{
  "n_experts": 8,
  "init_std_router": 0.0397,
  "vocab_size": 8192,
  "norm": "rmsnorm",
  "batch_tokens": [32768, 65536, 98304],
  "seq_len": 1024
}
Below are experts of layer 4 (counted from 0) of a mixture-of-experts language model. Rows are named router (the router's row for the expert), up (a neuron's input weights, with its number) and show model dimensions 0-255. Each number is 500 + 25 x the weight over its row's rms, rounded and kept within 0 to 999. Numbers have three digits each.
Before each expert's rows: "comes after" lists some tokens at least twice as common just before its tokens as in all text. This comes from a sample of Wikipedia text that the model never trained on. Tokens count by the router's weight.

# expert 3
comes after: " the", " of", " in", " a", "'", " and"
router:434503490515529467484475531522524513487512449482529543472423514479475496500517488481492498547485507524456508512524502501481503503493515516551470500448510501523494531467513464488513493497481492491510502495516509450535530511521503514545519508516472486471501529507497470527510487517479476508501524522476496464563488493447472498494499517487501480522513524485547504499486511524527467471491504502503510468507505488541480491519534545454457485499486528467500546514495521561482512509495522499478486492523511513518532540497513521507455504505450488495436505548552499469518491527495523496528512499541509512514535478509534506456462455496518499466480499441454517506497474491495533514508526524516499502510535491522498496542516488506519504479473471489508489468464542483471471458563492
up3:506496516496457497427471512509516515447490496530461481480474485457506523551492540462533484483506468501491512518519434490461446512521502534490521493488492496491480494516459470492482490533564540481482484492560477469509484496512502527496550495494484495483471495491523497509480475507508461530525479533478512519502520500474531497527487457457528486507500501521493508550532499511486515480510472490490486492533478515466513459484507520492504470476509536475536486478465495476451492507487537519465571529506532476502501468477477451496438467500523494457510519486512493465492513488498471510482514514516446497523493487466519508483506521458514510523538522479494495555493474472527533482520529474527517488513447476459516531480475492486527498521477466469507522502478485517492512501475501
up4:450471460509478501466499479509492478476451460454481494476506499449458523497502532457503485483462466527483497514469492500509514485499514526481516501489531489480460493511522489504520497506488477498498539445526475482478446487482509518495515502481518514480529455524510497544518481505477514500499499535508467531510469508474462483505507526558468523456517462499470519476544460480476454481476523504501504546500501500512486507487484451498513455509535487474494488506535524507492460480450492519467510521505503524434495566524506504510517465485498518518485534510489498528514511499490516540478506539530491457545513488468513509515500525497486471501539511503508464458517485531516491482491518498504540470547471486528474479513533489460434536523495518493509564533482533479485501515503535
up5:496491427485510510489473474529490528472511493463527476537524490491509501457512487481473536515520492485522500465496504518528482436551492500457517458489566474532469507523515443484454499451517484559493507458532551506516514508508519523490522518472465466526516536526487532497506496516527515491528476523545477491503469494553490502494469526496522493489459507556486505503467531520451509468481488501539494510526494436525518489467465516507492513524537483489493479511470434486523523497486500492490543500465533460517514501490509487494496486478524501494528453502477487573480520478504490519530520483517496496510484495473492494487494499475514507493498498492526533522496529482467505501498472550542510484526501461496513476531511474523502540492516524523490497482486551532484495515485484
up6:465520533514494525532537546450481488485492467475488517443517517484517535510529503466488471485497512542507529477452499475492509504480490516470475472532532518532486467499509474480518513486440510490521509490489509490511533478539510472522501529505471507470510514496478503568479529528486541509504506521492548456539551489475478486497516490471466513506510489502507517469470500478471498503497513536510517484480515491516511535492518512462474482502512532484506455529490502512535506484451526533482495480501484502501518550499539484517483502427481529540491490514482495470526507470474499515487494496512503548530500472535520471482519510506527548532507479547470511485526534509541458508489438486467449506500458488465531476519512482478516511488534543525513460511513468453533525498530518
up7:505544496469503488523445467495496478523481530505476474490528492500483472550471473487496523517502521470494548529479547504511483478537481478497550493495507524516496525506481492527506497458488555516511457513494521467533477500484527490519523493499534507483488464505501476521528526544476491530476503494540519458487478560499495520521487513496521502546518520471485446477522444488496526449499497521520544529468493515476524476474509520512484501469493508468536485504513529520524511543502495441492529538475510527467522489501503470520519508465468496480520476527495519492471490519499468498463485533489457497499518502455483515494534530528474575477450512494523457530470530445489489509478504484450500520491509519512505519529489477527520504528509518473520523471544555471498502515506522
up8:509473491502467498518475482553516492503515531486535483554520545504510498504507488454562487542479501518514533502526466485479517519518490504465514488479515534470453518508474494507511493522476489521499484511497520520503492456474506497498474536480495477528505494506474520473479535502525531525496523521494513554473463484519515496516468495539508550445552476491436504484490489534498500523538495493571515519483488538561538510518549528486516508526497516492460486467460499493500508495498477458484432468538470496492517480459513485528506475458494486516532519494480513507505464493435506504499513518518498484490506507512505516481492510504500550492481512454513509465494482507512514512465525530577508492533489498500479513504506531497496426470518505493473487518473528468530464494480509
up9:477452480513549466509485461526474457528461516528490511537484523510521467501489526507481492479456547483507538508467475525468506451485475483475461450493525490483503493504437522506534508487500490489474489492459505528498516472472525491447510464519495513509511493448501498503532492540468512513470520528446487545544497465532487498516548526505497515526534488500525506523487452504455498487533484552537490488550522509507477512523496495524476495492481501516489499506486496500539474507483523516507499522478479487479495503522532469506491473500519464531483494504490446491516461527499529498480528539485520492511501515490498505506529519489509524465531506534454468497502542475480486545508509535518446486444467494524473501456471489497506490515498461525506500500526521493466538557529455
up10:496489492474474434495478463469529552489481514503468478459518482446488508509505511514503500501494501469507524465509502505500521481499543482521523482485489541504442458440502509503475524557490519488529531512501487492548500501520452508504463458502487467545493541538491523469513449475479491535502491499500499454443465501465492494489532543520477481524478538475463523470491524526497485499479465493525547489501490492492558494495552526522506525464467506524541485477446493500505506510470466510492512498503494556504473525476492493481529518499488464508497457514503505496503489485483530440473476446538499470492512487540490491502547516470527499517503463495501509493503503442507508501491491493461480489521484505479513503477515504533537498526489552488489518497531475476507484482495540
up11:526498491513502511513474507545533486512455470482488533548530504519529503480528471532483519527526530532506487530495498482533471469546459485537453466495498520499496478518517486513477509485498482512464487507520490526470548549518488503529517485481520471483499490530532516483503506510473496512494498531467488479538478505489483514491507520544499533507486514519483515506502485523470512502502445486517507476493505488450522550481471479503560472436471524467475495469525502504492521491513468507503442496541495522488475517491527502473469514537505513459468458501507449476514523459554508524498501537510448502469497474516532469522502530484471502456525507457474504535505504493474461493539445495500504495489489451481498440506499535502469505498471545488475546458535541504497484489493492
up12:543501525511465533492500475517499537491485526503523512452493488493497523472539488511488447504507509499512457541514517469514488481482496487475484459511472508474526504503477520475509535517503488500459526501514510536527449489534488564515505517547466469503467509492524542494508554493526462484511496501532519508481490480521530499502524464487534451451535507513548499502472516477478508549514520457517473484483492460457483493509501497519527531462513485544472500483462486517524481482464519490515488476471505560475473488512471448509543442496471494520493527473514473468514483514486459523506471513476520511495472460481534504496477550529517464538448472500468504466493510506500508513487503506525468483457530559497470449505506487475478478500525500518504490521506505505480532507463507
up13:495512552496526516502496490489518473491497496525519525512519541518484526523492473485515476502493478468500545507454513555435499466514476505523502481484508490465494532476513487476544522569544520486499501542492519500496528489486456462489533475481500543503516580520482517497477526511479511479496515501482502480495497441504496502472498502511492534516492535487489460522496511515513518510515483455493437491507514507523502498499499495487503468454490471503507488448500502502501486514452519496434487484491546468456474512515511487497515535469485527507460489479481511501527454440496476513492473516511504501505496504524514498549514549467520504473491480517531474479553510545453462490499498465552513474457497492479485492497502428479488482505528519529507558459508496491523505496474506
up14:484516529474466492533479517499472481557502493492509494508474515556542525493541484509468499482524553488513546507513517506501491475524484525522486482467522524434432497485525461510506494444485482512520512521518537467479492487480486527449536516503497515530491488497466513452539523502485477528507508481530517495495493537502531515511542484494479493515540543513467533481511485461522488511511537504507520538520478451495528529499515481479447488490460519519496473481486491506495503527480505542466477496486481484550506494505500478526526514477457487489528506532505504477527482521481470443545498526508482482519490484499514515428500470506510510530558515473482479477538470550472492519511584523517485479480514476516498532520483465495468491518511481488496502472533494499476499520485511
up15:513514507498487486478499495508477562440521508469490538488495441513515508517502489519482473525488508534476486555519532513499462446514504513521489480508538444536477503499496517516502508503536502527529463516529519495475544522469454493532524502489475515438497514518521527517490477462511523467500498498522495463483501488484472465483517486492509508471501548446497496500496486528536490511543458501493461486498468500511542540501523482500500496490485457522549453519478478507448547497483505514523519492495489505510513495516447522474516448494525522495518556519497523471449490537506473505529496540472468500476517506488451502523541492500503534503507468491478498498493560495566518504520480509515475501467476517498553520546493494504534483482491487493484494519456495471520525473502527
up16:508530488478487523485500492503487503472491492469537483522538516513481475501507488513487520499505503524528501502468513487515501543479513509485422550515472506530516499493520468510502498477505476526482494517486506502506497530480416538459511469418474498467445558489516482517512500496516501458505497515533537485539489494501556480478487498508512513485480499469542475543537534502487503482540514486518518508493500503506516518459530507477517475530512490480473473454452507524502477511461501514472461527492501464486458486483466490516507529490470467519521492479503461512487514473533526476492519539496516485549533500485468511480572505511483527516490500500537480511542478519552541527499516489466501525454506520505467523489495497466521527469534516485506512473517453529489498492543448
up17:523510436446504483495457512492505500500519517537512508506506459496504472490469496506508522496522528532535474500488520485523477514508512510498465513514513497482516499526463510475499461511461534539481523482466483533508490458491506506461463465495505526527448471494483473456506450487557513527498500486486526492509521537472514452486540491504506516489486519532479464565531500522470518535495467495509493499494511454498459523465512512460507510474518530489533463462493481563496533480479497521475480516545487484530472507452519528514555483517472467517497486462525501475509484491515494530493482463506486542491449479503453510508479486465477493496521504558474470493493522497552479481465458519511524481547444535491513519518476514489511524500492496495496511464488487490527540518483521
up18:484553484527518535496503487466533495466495498452510482472474463479510527510481535507510483461482464479592511521481519517505479530504462474489482508474498551517468471539495511531492518474544526501495518497476474497534475508491475531454484485516506512472462559512473497484498494498486521483469501483501516510523474494435482492471514507546475484488522530500520450523496452498470511524493478551481470544488515486497546464481500464518557491524473500494438501478504524466504561516497473529466484507496486484526494507456539516459483485474485508476501508495514473516524498489527467503459519539484519528540491529545524467508474488529513501520499518490478495490526499517480532453499521519534504519487462482524471541534476493518505489484504500534485513505505455496477493495477490
up19:480495529503519441512520499506410503456447511532496540496479512484487550528480486502528522515502492539507509471493513452491526525486534500504505492485510484559542503482506515489484467483520474556507489517504475498466503535516518483477491533506517473518544522494495581492517534481468511505499493510497507505508508507486514514477525501499510456486492500521466542495487467510530537521496489537515513508469473469458477496522521537501499501513502452466488469520505548490504467504488496465494494506491498480498488569504564476470447465517458485511450442465478504523490469459537473490487517505543505502537502536499457527474461514511510521531512498496527489509485523542524499490504509490501505476476489501503512529523520511497499525491458495561492485493467465490495515538480510

# expert 7
comes after: " ", "1", "2", "9", "0", "–"
router:508505536499536514483502526476482492499486512473507540483513501513509440548534484501493481482503513512528517496510530528508498486471534513493508496519504474487471474526451468473429543496516489528478453522540537520508541487435492493452501509471477544520474516511510560547483474503507547474509510468489495454523458506492493482508510517514473502484503506503506521498476516498488479541471486544524487491501489505487474485446510514508548453459544487513469556506536484509441526523522482500494513533511517480498504515488498519443554512526543443470533474452494503501492499477505508485490513503488502477479499486519474511528503461499488513464524500493493474490535518530507469500500536500490492500486502498521500497510470492481518530502492535543515531507536519504531521515470585
up3:526490475465539493464482510505442496468483511505490474511455468524517521489480470495516520517553466484475508491477468461549543466511551545496519491483476523507523496505489519500501500490477489506517503495480509472483538545470529518496511534462553503454525499490495507504497508504520501487569481516496504546503456489494470526485518466474511495482477508520488501520524483510497485455517535500500490466559472458498528549501471541462510477514484500509517520516466491542488500477509505480481513527504538533503496450515542521492504461488459544468486498547493467515500502532523466477475535496504531453467542512505476496484523525503482509492491463516485493486498470513506556502494428514512502518517530504524512527494525510481527494477459489504507449480507501521541487550504550
up4:526444502503543486502459478497474535488487521527528487549497484523521531489471492467514497495497511469491474495516516475475502533536527496536501490520493495515502525487440515510515499500509533539480545504499502509468502511526457513464491467474512484513475521454469479474488483479493539472505480501518537579506475505497485490512487476529493528510528487477492488409483488508543543516474526511500494504474544529486490480520493484544503515479483504518467512503519510475472507506515465497543469506515490494486518476506497532467511446508478543500459489479471485452488472484484517520548505489505504464459484496486503533519555466504501455507492468498467485528544545523532494497551511492493512452478534469505478473528517510489488524478472473488544480458520512471494503544463525
up5:490484509471497489480526517484500427459503504489507524484529485503525489476491508493522521531521480467505473550544505521488523526492439481507470511512504478468526440504487508497574486475468535472477502471513521537525548504455478492524494506490518513489508491487514463508528499488537489527494525485473483511552528541470499517450429482529508494543489528533464446520492473509515518537487511525490519540509489457468459561499494494481508530523487467494511521529494488474466502476504467540469500471538500506544495534486502504488497530451483518473508498536481482496486465461508459456519515536527516490494535507518503478523450521472494499507483520497539546511515491484491497486518494508513529499490510506504479482544443516495544514502476514538505539510491519484501495484494502
up6:513520488473459492505500474517468513438494544518487528505503538545500502474519503530507493517454545469472499488494488512494523455459518510521516483505480519491469492536514468467515501494531514493474531531517486474434499536541506524493506517495533527511481499528505495513543494485524503491479461537537497434454502502497524506501488495480495500500516475516453503463506497510527537496487510515497471545529528517456496505505471503459481498548515456521498493525505481517517498505487505478466539486505492493502496461512470456509532487529524514482508475499463538482480492474539491493521531504491458493526450517502521486478496472521526488505443525448475502518494481461535486480561479509447476549548511536492502520481475485535475497442551489507508501492486454521517491528468470
up7:531511496515489546496487480495512512503459527498530530481494462509520510504502460517524508433503512491504551513537505480484477536518515491474541501468509472488461482477499513530494467493455502513472510535448543506528496495526542518495480495505489509471445513490485505473501525494481504498513489512481466491483522482503465524506504533451503526480512451515497510482468501465490479510503519549541474459541538472497476467473542472530557495530466489495506500497489485506515485475510551497500470503523515476479489500509474510515476532483476488494464501531527464483500505488509522498539499512526495518537531472459564509486528514520498462516547483548462503504493469505486440498500520448455436544494545480513495540534495459467498504468498518528469525511495471528524502522497512
up8:463465512518543496497516505511554516513495509508500499534465488505491541501507481501463460483491479512495533450515473495551504522477515482482518506469467513503476532495512523535542515475505474506518535476522489465494507506519503491516550484501468494491523484505476477477506458506488493546497519520489445463491510488517527506500488479491506494501524477516490448487493509520474524461524528522495457519492506526509455532530472521518483468521469459514504507510508467505496525506488491471508487462498506490548555512533499488475466524503552538472525483514536483530490481479517500509476469484504516517509493485466495466509528514463581548506458521476494495494517527526518494528482532523429475475504513514467485470484523447560574538550505485493495474517495516530468542515506500
up9:495483509499497557495529491518509539507486495513515446510491467525533511459471504473477490511516490507480481500514481543498479561530482523494526489531493439486508494485439480499494517482477479525511515535510545502495518510493490551510479509460516537477505506510480474503472514518512469437525499515502491483505491508462529522476513515512494519508454468488514491520525457490541513453512511452506513517470505508472517561475533498515506468514478465526488489549474496482504504547508492528538489472526506479514485485497489501443486516520539534468512511469487524465444500515496537488493460563487527475499492518529516504492451474466512535440499539505507535520500503518472508489470475473527487483502509478502498473493475528539472459478543527545452456494516476476515516489507524
up10:470545516435526522473484541513526496479537542521521511492524531504461503496460466452482496495496476525486477523488512460468496513524460473510522502496520480438497515541498471498497513470485509535487511493537459469526528546476467467485493509540468502472481531498502497487505490495487522491504470502528509526476501482468509493467522495504493481497500500500533489525520469470485478500473519507495466493554540515529470461475556552516530564493501498460498526486524482499496497521484511510516499490504500453546475478464492524476539520502482518485509518465508502512544546525476502511505529477503545501456507482435514508483480525508541549534522489520505537519472453491486524542541523483471501504474539514477481525503474480504494496458474480516500483469499545499529540491490488
up11:504527500476471523471490555484414516481551497496493481481505548491511478526508453588542442499492551474494530485497499526462497536533513490431506483523485467467470493514486487490497490517475470513505492512504495517490489520512527521494510473529510537504506492470468451483499470512534505492488473485509530488515496506532516570486542481500520498528501499484518506521489546522509506513519526512458474454493529476505472512505458503518473486522514508516530483533517523447516464469475491521487477523489520512477536507513498509521490455475526482530501497516545523495473503493496517474531513523460527459533505517469507456482498526486504506497500516465490538533531514496520533481498462515527485515516473480485517491474531514551497524510502490510544521490545480481457504486505460
up12:465545480474520503517473507491522505491500450497500537485522535481508522472483507490501534543491505472482542527524473481523517484547458478489534501487504467506460473514490496484524497478505513530518466473526460498512552507528511511474516536482480491476500471455497493513477498558477517509516473463499438482534494470453464498481531487458527501482484487503496515457485501537461502501489524550434550516456508522471546474480478491484461516533472498476483515524523482456478505498507509486498532527483507480477539463493568451470516527522507518472517550507543536473489494483492504471510483490511523503507499493509557486536481507502514506492532463454484552496488510506508506510524519506523489436530495487520471481508501487477492545488458483508507502484501522483513493520515474
up13:454506511484530447483522492538488519527522446516524512495495516547472504495493519481538494529501522509476488525510509452499523503487480488503477526497477513485527549458511527457518491511492493502484459475527528529480463503500519533545509463546497454519525496493506514497490524484518536488504488525519472519484463532487530490463517431525512537513484482524479455523471509495532523507484506502477510523480521504531499528502480470468531491543430493538503483490509465462518473552522469490497498470497518503473465492541481492540490463472516467524490537514529489521504476474549510483476518528529501489508506482495553488561476464470522498515464523517513520486502488468515501513512512468526511568487511496510532543492475538500531494492508528500521528467500522459472516511529464
up14:517540451521525530478485538498568502483479483486514556514522514508518493531542505549510513466508474534473515490473520520532503482535496493520447483502478516511542499464510516495496473533479526540461514469508515501549549559482490500502487481479505508511513506471483479506532464516508471501517502486452510516469524479505470537500492485521481501454486536486534473454489476484523485518531458463458504487483475524474515509489524551486471497505483525469500473480471471507509448521516517524515518511494489502507508540510483473484512505504485542470450463510532490461533483455530498509473524520502523477502494552492503491482472516494534520508560499528510502493463471469482500434503497504522468551492499496454492493509504522515466462474496508508502511467541471501465515484521529
up15:508530423481479470467511485509468538494503457471479519512458486476512503513509540465475547519515495506530533487489506528529445504507454484444519533507496523507496501480489488497488499488485493497498522471517523490491459491492517460534522518489459505495494523525480538501490525544519478518524518497461535503456513471511522476505480474506460480495492500555468518472483486512523475521489517529494507506512501482467479510505474512499498504490515478500538534503494543456444555474485576484508497499530532552510506496499472481478483467511506492497476554494487496480488515522510496508513512475492515550489451534486566456486497534520479467468508515477487485545559490541491494482487471503466482504502565503497530482502506475494529511487530497532552504519485534474489483480534496
up16:503499474474506519465483497512511574510488510527516477469485495503515497463542498487461499496469475501485482482519538531525502520487509500476512488463479497481502532471491497515497477464542501511445513493480508515536521524469511472527527503483489517485504476487515493479460514514480476483512523513500482494501475499496535455522488479515548478479496478473462497486474539527479445484506491503501533475483548503499527507484522509509511499484546490503511549528507468493531471518428462544503529487514488512482465481499498503525506525454468520454515505533483475461534484494548532500540453505520519504441486487494512478466565495482467520456506462458518496476510539476515452544527485522508542488524487528458506474498499467520487466476502537450474509486496451493545492484475498
up17:526501555466529507516474451506484485447493478496508488499463524471493483478498527530558466467524503478500499524532504535457524507498509533527542510504523546535500502487508520514525516524515515454539495501504514511530505493540456514513513540511483494504483506513508507458485508495457484520493482492514478492483517515514522523482455528536488471526470471520512467488486495515517450520492504508470481530550478508528507500515539491543475500520536532507524541535499468507455478521476465473513516526543479509499522524525506516474485521486501474519525505518458508489544520516505484515499518512524491498499507519549511518493505464498481451528551485465489473494443495539514464509546527506509537506464475438529432476441489475507501536482484496507498479513472496538449497505521478
up18:521484490504506525516457477487515491508523493531478509523503481510499503533512513486479462535483472512480491572448489522467500473499476521485492464522535486497478486478507483479497527491504478491461502484496483481542522495467529468515504524544537504470482541518485487516497459472485547487487502450452479502499503460501466502554498509490488494450479486505466467511508473495462529511460520497545490504504474519503523483546522531519485537490488541484504503511513497472483499489514539477497511502519480522510503483421491549531462546531512487516527494516488470500474514512492495465475525540540474519520518517476540490503515448507485477521481521499500476553571532496503502487480468481523460531511482461519504471489459514495460488497472509442525491454513468501440532504510519
up19:495461510481472500539476480502512484529529449468544485513538474515536498511492523509495517448494508455527524477486463501466511552507528522527466499518478488473485526524494502500513507472456461466502452494486519484480480493492529506487494527521501501502506482511500538555495487482453520494513478496523518512508506535481501514511480474493522497500508526496482518468518528510505479491481527500482524520530526479487494469506467541518482504506501532523506501520497501497500505504525529485535477494513459515542506532521499515502527525506513534488543526522494518475546512458534488479543521525495484483477465523471462543481474480487512525483502540481518519534488518488536513527466445532493482524504524534558466523492477484556487494545508551542482569568531457503497508433497468

# expert 4
comes after: " |", "\n", ".", ")", " United", "---|---|---|---|"
router:524491534533506501470525519585503491462528477495526447557534492517478481480487465503483465459531468499541490529460481513491448506521526476488488475503488491530536509495508469493537533496510460494476505474487482502492559505515497555503525482504502493456489518460512515534505470501468468513486490486499495547463481488481477536567523511519538520559487519494491530534538495536461516498492470511547523494523492461493485474498517519503491518477502501491513475511493495469503532517513511550464511458506493496481497500481463519533539483506493506502504524486482472462502479498493471533490532502511497531516504505523509532478510533454482514486500492504469487484468537478499476513469441551544498524473525576530483491511491510513479502455526491470480486514494501516482490493492524
up3:500535541491498464478458476448519496507533523506495489513518468513526544514490478532485492516514524509501440496481485505525543568530476497555458522503497519527506512515466510526477474503498525459484503506506495492598513539474497505500488448514518506482505482518464466478510483521500484510526483527488502558499528483439494525498480518504492493486517499485511488479486467500509504472461519518490520469460494539467467474490494471484520486468480526508502479483470498541515480544477477488543523478502490542503469480470494486516477524478483471556525476493518521495498549518515493481497504486522515541494489512514534514558523499504487496496527531472519504505585503481531491489489543473491505504483510458490468498464521500503481489518510533474520478573497459486489490471495492
up4:484514508489522492545535516513519473497518534489503474472501516494510500512534504499501507498576501482439481472492497529512530514499547478469482483453487510507491530479531462498535518445508439519474482525499497484480507504483530491492476505480507525469521476537461494500461504495488537487514504487504534462504471466505514531514496538497493486503464481536554497543473522482510538485505486480496508524471527505457502524504506499511495468499484527508556501500521451487491538507505486517502481498473495525488523481433481463513536487528495470490500535520527488542499462535458484523474478478477552492517477483506528442498504481533505508479470525482476514446441513541489489470510543491546551495463515492506516501481488554470494508460526469460519467502489502516472474523505508
up5:469495531490514497497489517523499483479438519500514480483502470466532488525500493519479501500448491500501501507499510471465509518515554498502506481508535510449498523510510487544527470530521489515531490507488532504556468483489503452486516469493472480501529501507538464527521536501538545507504483505525507507529518470494495505498514519463495499475455473526479464533491491510426522493464503459541526497494512454468488570507469541507466476515505501513482478488466475465497494532478472494492481521499482524506533474504506492467516464527487522481452495532486480475504468497515526477525549521508519526504471475546543507486531532508485525525508432528500470521499492543479473472502496525482464457534487498538511467536541519476495548503515488510493478516522502562521500533514462
up6:503532496504508499448524518518492514466523497482466553504472495516533491517483518504492469501512485508501540478515520506509505504493511501485568455456471480456449536449504496495525485555532506487524537500509493515503457490485485456543512473468464507498512500504520487514498518523513510477511501536523496544507529514495463523500469503461514476561527496460493522450541497529525483521499551506486501508525508527473513515537520463516475426492542477506473459504503517478531534484457488507506463522483499468476480500521513492496511490533515508484507490478502541503542474539527505466516548509515489490455537477487505527484537553534493514501548528525488544494512468507465501518522489472515494540509520497488481498509485525520482475503520498461511550484507501506476545554514520
up7:457523522471526529499525488515490444474485475474488470503488514502506506500506528546491458497497507512520524488483499491521482468502469458531480472471479506503533481490520460511476499484468529517464485539509497502470445491518513495545517478501509505501532515499541511515517501507474463437470529482512508547477466496447482482470534519466523521540467585524522507513481509520462533494513502520517482549513500473448553516477497495475462559431482492489483494472495527494536535542535512445495469515517491521511500491492488510495537488494503503505547487493467492471524534534494487531495481523536502527492482530482466498491482503453512484467497486480505523471485509530495528500530489503505482553468542519497458490493513508489476502494465498449506503457486501513516513493481469
up8:525485495520495441529515475537488482506464459464544480543502491485520534470500519508488497491504484445527503524483463460487551496481467517509463502485501498457491467528484526504479479512510513502498476473513536488524491538517465531516475516473517508463486501507489505511474529463488493500506538509504515511519517505476514532501442522518506509519477504517514496515486486448527499465491516467520482520495529478461458486443520518466484483513508517505487534497463487535508531501439539462476494508487517514482491452494526517525471473470495504465523501557498501473543496484515526537515487517503457516528484465496483516492507506505473498495573484448461520499503516529497495496463473540550476504511493496447518489515483504488535481552542495465563506517467501465465477511528480
up9:463517543502490457510480563525506498499521488539520499488529517494511507509514510495473450514493488489480471516510537513488481510487481502498478521490462461482502511531481490471503532488496486449465489523494524475513481462485534473505501524536532494517490509491481503518498514545501530466514473527506506518486488500522480468553534475482510513515470462484467511496485491541495477471464465530448475484535473525489505526482504490486503498468555504492534508489487463460464459474493499487518487496511471505493477515442475531473496455551466536476500494488488521545521473487534499473495450522443523471514529489535502493511476527480470498495538534478546528489510530495489503554492497483461492520432531499511464476478534499472519544485503553491467518499507455454522503483478528
up10:509497540499424488489518541485467501491534521476536567504487483472451537493511518534485504559500512499515511486529436487496519491497517475485500499503486480518514481504505510506545510528540462514492429498479551533488489480527454476529494474452485487483548493495485471485480530484515536475513479501481489499518464512480544505522515491490499513487528483543483457467521478520505542528474486498528472513488504538519505558516510500480499552462482448525493528480510467506499504504472477489504504494500500516518485498478516496544501486485548518513522480518467514487499470508474520478490484472495504501499498507527488502502425496503472525514471485535501468509541496490467446567467490505475484549498510491515499465539527503469500526495496505546500548522485531485472527495488497
up11:516474482517476499481529521508516512482464469488493483470475486527451477523480461504430488490503551489460478480521492478496535509500551510512489464524471514464484503500513479470522532555510453521491501524521473525507470536493522497495481516516500541479506508510475507471513514483520446503492465500476522473536475479459534483460530560485535486518508503515511490475501468496497511493511504521508556529560497504532484461515534517485536514462532485516494482500497536492473494494493456518513498519509487479514506510510527506490461483446465515507543536527516494521487487528489480538497522519531543512494524545505483508485512491495478511548486495444472508507490483485468473485532528494527540497537543491499514508512517505453555508471458463517500468454530471476477534512460482
up12:532516465543472502487508502554510499530474542520490514510495533499490521515487533470491503488522501447500519477453423508560570502496493529501525475528546534506498501493519497490492545497495469495470479506496501572527487482458500532506512488527483492537475483542510500490493464494490472454472515497534484497523510457477483510494489493525489518468524505494512510508461493506484485481498513502537453529522448517542485504498462483473515523563488486508519526521542492501469538464525528511545501484479457486500528457537515503486519502501547493545522435494478474481517510494527443517469511533492521520471502492505502491492485484514491529509510557474495460498521517473516515483534502506525520515514505523536503476486499480495467485496476479504508539483534529501545472503507469
up13:545485475486472487487489490519519501514515507462463460512521483527508512484516518512462489520484473444487478512423516537524498537510499491535466487513518522493465485502510570533472467528547468537486480485483468516498522489468478500531492511448528507467525503523510528501521498504525566474544457512485487514463462528506476497534478503542480486536482503494507514494514493450473496519510530512479497542514518480461510531529546515539521510481500516496502486490518492489485538486517507525491551451525510493490470495520494525453525471500481527508492515532478549476484476447504509513506542498499489529477509516513494519476483525494452477500506497510529478497512545507494521505478521511474497492523546531490491451450483513498500517471450495480452486535499511533526449527481516
up14:499466505494538509485459439540457505465445501514504491483471521509487466503516489520453511484482471528474483518481520471483504475494469528470459474554514505477503508556516521509554538510508497528495494481454565488463525487507473489522506480480485554436506477507484490504492491501489498493474499555508533503516483531519533549543504459501508457470475491487519494486503509501512460511523505520476511487530508533493508463495522511482461528479490536510463461491508530516505522506453478463522454534530534522497459501517492518514494502501507445443494536485491466493512501490476471453474492525515514515517504542545473527482501498480530533484496480477490525510513546511517551530513491466472523519502517459510495503520478488462504485487492488516468503502516487521451507473510509
up15:475505492480493519541496472513493535528523459474479502566494487495538491477468497457488496530501515429486489506483461495478523524466480504515466512524512551530463536498541474495500457537488489493524517504502469497461548496508454479515520472491480515476499497491531511471468497508531476483489520515514525497507504534546454522472513499450455486492442521526521487512508546500524467510510463521497528521459505521456510556453497530491488531484496504506526492520522536533465519481511487508549507539492485497518504494458495473469506506521491508525494546423507502502511511498533453474509493537475503487515485532474517493478448518463465540525458521514521492518515508492509486503477511467493510500462509486502498473513508504479522436529528469516539510515513505470482502525511501
up16:503496520490508506497512507472486495510543463512500477470509481487497534453503510492514544466464456529506463494492508519518510497455521488514485496477530492471464534491521492571501505499499481484458490494479496509481512520494485548503432474465528529483491491497503484462492489501470527483523493469494521483493514489479509451488524498490522500508528508465536488485468507493414516496536480521485504483487464521547506493521535497466446476525475514521489458515500544466499488509510522408526450519494502490480490534486481468490536483512524509503521553476480489473482504492503454483544545518513481486508504515537502506527516517479487478496506532488501494498523530557522493544477493482520454493499475475505471470494507465509469518488513531516493524481507533448465436512525463
up17:523491487519492535532450468510532523497523478484478511501531508474478484502553439501485494487541517492473488463511503522502434536514429518544533519466532517495500535461459507489491524492520507500509462530489500536462460483508493532507504532486495540520507517483517493473484498512502502521535511509523530515460504514499440496510529463504521514501476508552511495463496488466483507517535490555507517482563498507475493511498466492516503482455497522486482478473490520439474456536461492489486473492476512492504515531504507528466451514511518486498482498542519464502456490486451497509516483515541498480522499510542469465510487568539532500489492489505446508498511488475457494512516529514499504472535500494495471521488500505504486547534508526475523485476463521478509457471480500
up18:493535501490536487483531516514494474481534515520499509489489526501528515522500511479504492419470531491450436502522477484493486496497483565456489474510470478506562508511450514514480511483492507521477511524511441496489501488435556532496507537495560552485502553486502508510517494476527463513477491490479495539492507490505499483538484481485510512472487500505485467489494488527447529501490501504484501541524521541484499508479490489523468476523522534517516511492547470563462467467468514458492504510523506454518501499504490522481460512488506501441470494501553504469525503522487529486501508506475512539505513504497474494497487554520499497517498521497518466509503511507521491511523480505469463492502513498517452524480475456507510506515547443553504509451500522519477485493502540
up19:518501475458515480544507487490505484552492502519484486489513499495459513525490496533499491523478421497521490509547492493503517519521566504519520506540523473492449469498532497532515525491514531499498510504544496490444502510516538504492505500460515514506494519472471488477492517517478488452513469515528545490477500464510518492488468527476488513465480527442518495514494490475502505492463483448491524499516544497502513483480462539489487532491527550497460517504526515497517528470484478465500525467525488479505483488490487516492505492468520488501512463480447561520479493502495479462563468478478472576505545470522482489514492554502457456516509462510501484488489513457499491540505524474529501497507474483495487510535487531496463480507474478439481511459472518508482529539507501